From a checkpoint of a small mixture-of-experts model trained on Wikipedia.
Experts: 256 experts in each of 5 layers, 32 GELU neurons an expert, 8 picks a token, a sigmoid router.
Training: a variant of SOAP for the experts, 491M tokens.
Below are experts of layer 6 (counted from 0) of a mixture-of-experts language model. Rows are named router (the router's row for the expert), up (a neuron's input weights, with its number), down (a neuron's output weights, with its number) and show model dimensions 0-159. Each number is 128 + 24 x the weight over its row's rms, rounded and kept within 0 to 255.
Before each expert's rows: a language model's description of what the expert responds to. This comes from a sample of Wikipedia text that the model never trained on.

# expert 40
Description: Numbers, zeros, decimal points and short letters inside tables, coordinates and LaTeX math, such as n/a, \ldots, 56.030982, 0.
router [175 131 149 154 177  91 115 147 117 165 108 136 141 126 138  89 133 125 138 152 181 140 107  99  93 154 127  90 143 110 133 146 118  98  75 106 113 134 107 130 149 138 124  90 139 145 107 109 114 135  99 108  95 155 100 142 113  93 139 141 145 148 138  96 146 162 134  95 124 109 136 129 128 116 122  86 160 144 109 129  99 157 125 152 164 129 140 105 139 131 108  88 154 136 113 137  95 154 128 112 143  79 165 110 184 148 162 149 119 159 123 118 156 103 136 153 140 115 163 168  90 153 127 131 115 182 146 116 120 108 127 148 140 118 137 127 104  94 144 151 117 181 112 105 119  71 118 154 120 131 155 126 119  76 149 120 129 127 105  81]
up0 [139 126 168 143 145 118 147 111 140 144 121 116 154 168 118  93 135 155 127 114 142 160 149  98  74 141 155 131 159 114 138  97 128 109 131 137  88 182 102 116 160 150 105 110 148 145 100 105  77 148  82 175 129 168 132  95 160 118 119 157 121 123 110 155  83 147  84 109 146 156 119 116 142 103 129  75 155 122 144 126 138 126 115 139 116 135 140 126 156  98 134 109  77  99 140 195 117 140 152 128 117 126 155 139 119  74 132  87 143 131 108 122 103 127 116 133 126 120 114 150 127 101 125 157 118 130 134 123 142 142 112 175  99 133 142 136 132 131 162 169 122 182 136 104 130 125  83 128 127 156 106 114 126 158  91 142  90  98 163 117]
down0 [122 110 133 154 151 150 173 114 133 111 110 108 147 114 158  94 135  83 167 132 141 126 128 134 103 175 136 107 139  76 131 156 131 145 131  96 147 126 107 168 123 152 104 117  84 134 144 128  99 163 111 108 121 100 132 167 131 152  98 139 135 131 116 135 129 113 128 131  87  88  87 147 109 162 121  80 139 123 147 180 157 120 147 150 124 136 117 137  86 131 105 140 139 153 145 165  97 138  82 111 137 149 117  85 121 156 129 111 131 145 127 107 129 141 133 128 114 115 162 132 128  90 201 165 151 107  97 121  98 186 120 148 149 127  82  94 138 134 128 166 145 158  91 141 123 140 132 113 121 131 149 135 155 149  90 124 121  76  99 114]

# expert 62
Description: Early syllable pieces inside Latin-derived words such as con, po, on, vi, as in plenipotentiary, economic, response, Hippocrates.
router [153 143 109  94 140 121  94 156 113 139 163 116 113 159  94  90 143 160 169 142 156 128 168 144 103 156 126  96 140 100 157 101 170 121  94 146 106 123 103 101 144 102 176 105 126 127 105 140 164  92 132 126  93 145 113 113  93  98 113 147 135 169 123 101 132 162 140 120  92 105 131 109 171 102 142 111 165 144 133 145  71 137 126 130 162 182 127 115  98 155 164 130  98 112 100 112 135 127 106 135 130 117 163 141 132 104 142 149 145 138 119  97 167 112 172 141 128 111 116 167 118 146 121 164  88 167 148 127 115 111 107 116 128 141 110 103 138  91 143 130 115 148 134 135 169 120 135 125 104 132  76  89 121 118 106 147 175 130 151 133]
up16 [131 165 119 166 143 123 107 110 136 133 105 104 109 178 128 160 158 141 153 120 118 120 150 113  74 143 139 113 167 120 133  73 116 143 128 122 117 168 102 100 168 114 136  98 179 118 105 138 121 144 138 144 104 107 122 149 120 126 160 132 122 113 146 125 177  97 111 104 113 117 148 163 138 151 131 115 184 142 130 141 136 124  87 125 131 143 143 194 130 115 159 130  87 153 103  95 125 111 138 105 138 131 167 116 118 112 145 135 160 134 140 102  65 160 138 152  97 147 101 105 126 165 130 151  77 119 133 129  90 156 137 147 114 100 126  94 148 127 149 153 105 156 126 112 132 127 133  84  99  92  86 115  93 109 116 142 132 174 153 128]
down16 [114 157  89 124 113 125 139 131 116 141 117 141 128  93 124 147 136 176 125 177 178  92 131 118  99 139 120 119 148 137 123 117 151  91 128 100 151 134 149 128 121 140  91  79 160 124 120 103 170 103  97 117 107 124 168 159 165 124 152  82 126 138 153 113 123 122 125  99 132 112 113  82 107 127 115 132 138 164 103  93 123 163 104 118 104  89 131 183 120 195 162 114 145 126 111 109 128 118 127 151 177 115 139 145  83 117 138 134 152 123 154  90  81 190  97 139 179 105 114 110 128 107 150 131 118  69  99  92 159 104 105 150 129 136 147 110 149 134 116 145 153 130 124 118 147 133 143 132 149 146 121 127 138 147 129 143 105 127 138 104]

# expert 33
Description: Tokens right after or inside an opening parenthesis following a name: semicolons before birth dates, born, years, native-script letters, taxonomic authorities.
router [103 143 102 138 146 101 123 119  96 148 116 151 114 120 184 111 141 151 159 129 151 136 159 132  80 146  94 114  84  94 162 119 107 103  89 132 131 146  93 116 150 140 135  91 134 148 120 111 129 105 116  94  99 141 123 162 115 107  82 151 139 121 125 110 141 134 122 125 135 117 154 136 129 114 154  87 161 105 107 164 130 154 111 163 143 152 149 107  79 136 156  89 115 123 144 137 101 186 134 119 167  97 186 110 165 131 138 121 135 117 115 127 151 129 140 136 163 123 156 166 115 167 131 132 119 147 142 125  96 121 130 149 129 106 121 112 112 123 161 140  79 202 110 109 141 128 113 125 116 173 154  87 100 129 104 113 134 160 129  82]
up0 [116 108 128 121 165 102 119 106 107 110 137 146 145 129 105 146  97 143 129 160 127 124 140 138 108 103 161 140 144 106 137 127 175 114 129 172 109 146 143 123 127 164 134 111 142  99 117 152 126 129 181 155  88 126 107 127 185  86  95 126 173 127 149 115 144 124 122 120  90 147 137 134 155  97 121 138 125 134 159 175 120  97 133  79 147 124 129 129 127  68 115 107 157 121 113 103 119 119  50 114  97 142 149 122 157 150 171 163 120 121 164 121 158 131 121 123  97 171 136 129 104 102 100 139 174 181 138 117 150 110 125 101 112 116  93 139 114 103 113  94 136 144 111 155  90 130 147 149 111 108 109 119 146 118 166 102 123 120 128 183]
down0 [149 158 129 134 139 102 129 142 138 127 109 144 124 127 101 143  95 181 110 129  88 169 114 120  93 139 118 131 148 124 148 159 115  99 109 168 175 109 135 117 141 115 120 155 123  99 134 151 141 126 117  77 123 134 126 131 149  87 141 109 152 117 130 138 152 120 141 112 149 154 125  99  61 171 114 160 104 135  92 124 144 123 138 142 138 160  93  99 105 137 120 156 117 166 112 147 130 119 154  70  80 100 135  99 129 114 151 133 142 140 147 138 125 115 183 180 109  82 143 156 109 126 150 117  77 134 140 121 153  98 141  97 171 129 131 124 161  92 119 123 129 137 124 140 115 141 143 108  84  88 131 131 133 127 161 173 114  78 172 145]

# expert 30
Description: Middle syllables of longer words, mostly consonant plus i, e.g. eman-ci-pation, equest-ri-an, centen-ni-al, algo-ri-thm.
router [122 121 132 131 139  94  93 134 140 130 150 143 113 132 152 108 115 151 145 159 185 163 165 169 116 180 128  94 144  63 170  89 142 116 120 113  94 131 101 135 170 124 137 123 106 134 145 163 129 108 100 137  84 164 122 123  92 125 126 161 128 120 137  98 139 125 163 111 117 136 123 116 152  87 139 104 123 146  96 152 105 115  86 137 153 166 147 138 126 136 136 101 124 102 123 115 106 142 109 108 148 129 167 138 155 115 175 140 139 137 134 137 163 109 156 126 177 162 189 130  92 152 103 145  93 111 138 128 108 101  88 139 123 144  80 126 135 118 106 144 145 129 122 109 166 136 115 106 131 115  92  95 119  99 114 125 162 102 138  84]
up1 [138 140 128 134 123 138 146 154 127 118 143 143 134 158 147 128 152 122 151  85 100 145 159 138 132  92  99  81 101  96 104 151 148 114 110  84 131 101 149 130 109 123 117  95 106 114 153 172 124  93 115 151 133 110 116 146 106 134 159 139 123  69 164 114 172 151 125 118 131 116 109 186 124 131 197 140 108 121 105 115 125 120 109 144 143 143 120 118 138 109 123  90 124 131 155 145 166 152 129 141 195 101 109 136 110 110 126 108 141 128 175 131 103 135 138 140 170 144 126 111 103 150  93  73 114 157 153 110 185 112 145 128 108 126 124 110 131 112 101 152 110 120 118 115 161 107 135  99  76 121 115 146 129 173  70 104 145 102 135 146]
down1 [114 132  86 108 117 107 154  99 111  77 138 118 102 148 122 134 142 103 158 125 128 146 126 158 143  76 116 136 172 113 180 151 120 155 103 115 108  75  91 121 167 123 123 142 127 111 145  97 160 148 135 144 123 143 112 106  92 147 134 162 170 163 136 140 152 134 128 139 153  96 139 112  86 132 157  97  71 167 131 107 127 116  95 127 141 122  98 176  93 102 134 132 116 116 127 116 135 101 136  86 135 162 113 125 162 158 125 110 149 165 145 149 139 143 139 130 116 141 118 108 137 140 110 115 115 139 141 126 133 148  93  89 117 164 119 119 143 160  89 155 105 113 126 159 138 141 110 154 174  69 131 156 145 130 114  98 163 163 101 164]

# expert 15
Description: Word-start de (deal, demand, destroyed) and French de in names, plus inner syllables like udi in Studios, ci in especially.
router [106 115 123 169 128  88 137 102 141 146 157 140 120 149 134 119  81 157 155 153 128 162 152  99 110 168 128  82 131  93 135  83 142 122 119 129  97 175 139 147 181 126 157 106 103 156 156 141 115 112 111 131 113 122 114 109  95 101  91 169 110 111 126 154 121 154 150 127  77  94 126 107 161 120 129 132 156 149 120 160  71 110 102 164 174 173 137 105 129 148 193 103 116 103 115 131  88 141 122 159 144 158 159 146 164 106 154 132 136 125 143 117 155  97 130 146 135 147 151 128 108 126 120 154 127 103 115 140 103 111  86 114 102 143 122 140 164 124 117 112  89 154 111 127 139  92 101 135 127 139 108 130 132 110 101 150 135 113 154  96]
up1 [145 183 117 106 108  99 115 124  74 132  94 111 155 125 116 145 143 132 124  93 134 199 125 138 133 146 116 132 116 107 122 127 150 140  99 145 127 153  74 134 169 161 135 144 125 109 115 154 137  90 111 138 122 109 128 132  81  94 141 156 151  93 159 105 112 148 146  95 122 146 140 133 103 160  68 120  94 160  98 170 124 144 149 149 130 119 154 112 132 141 153 125 162  85  92 142  92  89 147 168 172 157 112 117 158 131 142 126 167 120 122 122 100 135 114  93 134 140 124 145  88 123  89 112 140 135 167 130 152  89 154 150 112  96  95 132 105 157 122 122  98 139 122  97 107 135 137 153 133 130  96 155 109 107 115 164 142 142 147 130]
down1 [108 137 139 142 110 109 185 117 133 121 117 143 134 125 125 105 125 105 140 118 151 141 118  98 144 103 153 150 108 159 109 125 132 141 120 150 183 142 129 179 114 152 160 114 138 124 120 126 140 107 124 154 150 163  97 156 144 108 128 118 138 121 105 154 112 173 112  87  80 108 147 177 136 147 136 123 132 138 110 130 191 146 102 142 108 153 156 101 115 130 131 122 128  98 148 133 147 137 105 102 161 127  85 146 110 109 117 124 119 194  82 126 147  95 121 143  76 112 116 131 131 163  85 153 176  83 137 135 138 115 127 121 159 140 105 129 145 139 113  99  88  96  90  98 114 124 139 168 104 152 180 101 150 127 116  89 126  91  94 127]

# expert 49
Description: Single letters and short pieces near the start of words, such as sp-ir-itual, Gover-n-ment, Com-m-unity, and word-initial h, m.
router [129 150 105 118 117 106  89 143 127 181 146 122 141 125 162 140 152 149 157 131 184 154  98 140 114 134 132  93 148  86 173 139 115 144  87 150 112 118 110 105 129 100 111  70 119 146  84 130 124 139 132 122 113 124 118 146 105 113 137 144 102 134 133 108 136 147 124 146 116 135 161 142 174 117  78 122 121  90  86 135  72 136 137 148 160 172 141  99 123 120 164  75 105 129 129 147  93 149 126 147 159  91 177 130 137 118 142 164 159 129 161 107 140 113 145 108 141  92 131 168 102 139 139 148 104 151 129 153 127 124  97 113 164 158  79 149  99 114 154 100 112 141 114 107 138 100 138 116 129 144 109 122 139  86 114  98 151 160 144 108]
up4 [177 129 132 153 113 119 135 128  87 175 174 153 105 196 126 144 146 139 113  92 150 113 136 136 108 136 128 118 132 122 158 137 122 131 113 132 127  95 136 107 121  74 127 121  90 133 108 138 143 100 122 123 129 153 142 128 105 132 100 108 155 101 154 151 136 142  98 150 137 106 145 117 145 103 153 148 145  91 125 100 116 125 122 113 130 204 154 120 133 111 186 158  97 128 120 123 110 111 144 114 155 117 166 112 128 107 109 165 196 109 135 101  93 132 184 110 117 113 159 112 144  94 123 108 148 103 117 127  87 129 130 137 107 120 166 107 126 144 134 154 107 109 100 124 134 183 179 123 145 103 114 129 149 122 150 141 155  83 159 145]
down4 [161 102  68 107 138 177 167 110 144 130 135 145 135 110 103 108 140 144 165 103 103 140  92 116 164 117 121 102  98 147 111 146 134 108 127 132 103  89 135 133 154 142 124  91 131 144 133 132 124 111 148 177 127  97 153 120 121 157 131 157 147 153  61 105 156 142 147 149 126  70 106  98 132 149 117 148 123 146 141 133 126 174 138 129 141 126 175 102  96 146 172 120 106 114 134 148 154 118 121  99 114 135  92  98 163 135 137 125 154 127 129 159 132 136 142 130 127 151 163  94 113 102  94 109 117 119 122  49 131 124 149 141 174 113 144 148 111 132 146 168 158 164 114 151 117 114  84 124  80 142 125 122 141 107 146  90 120 140 105 141]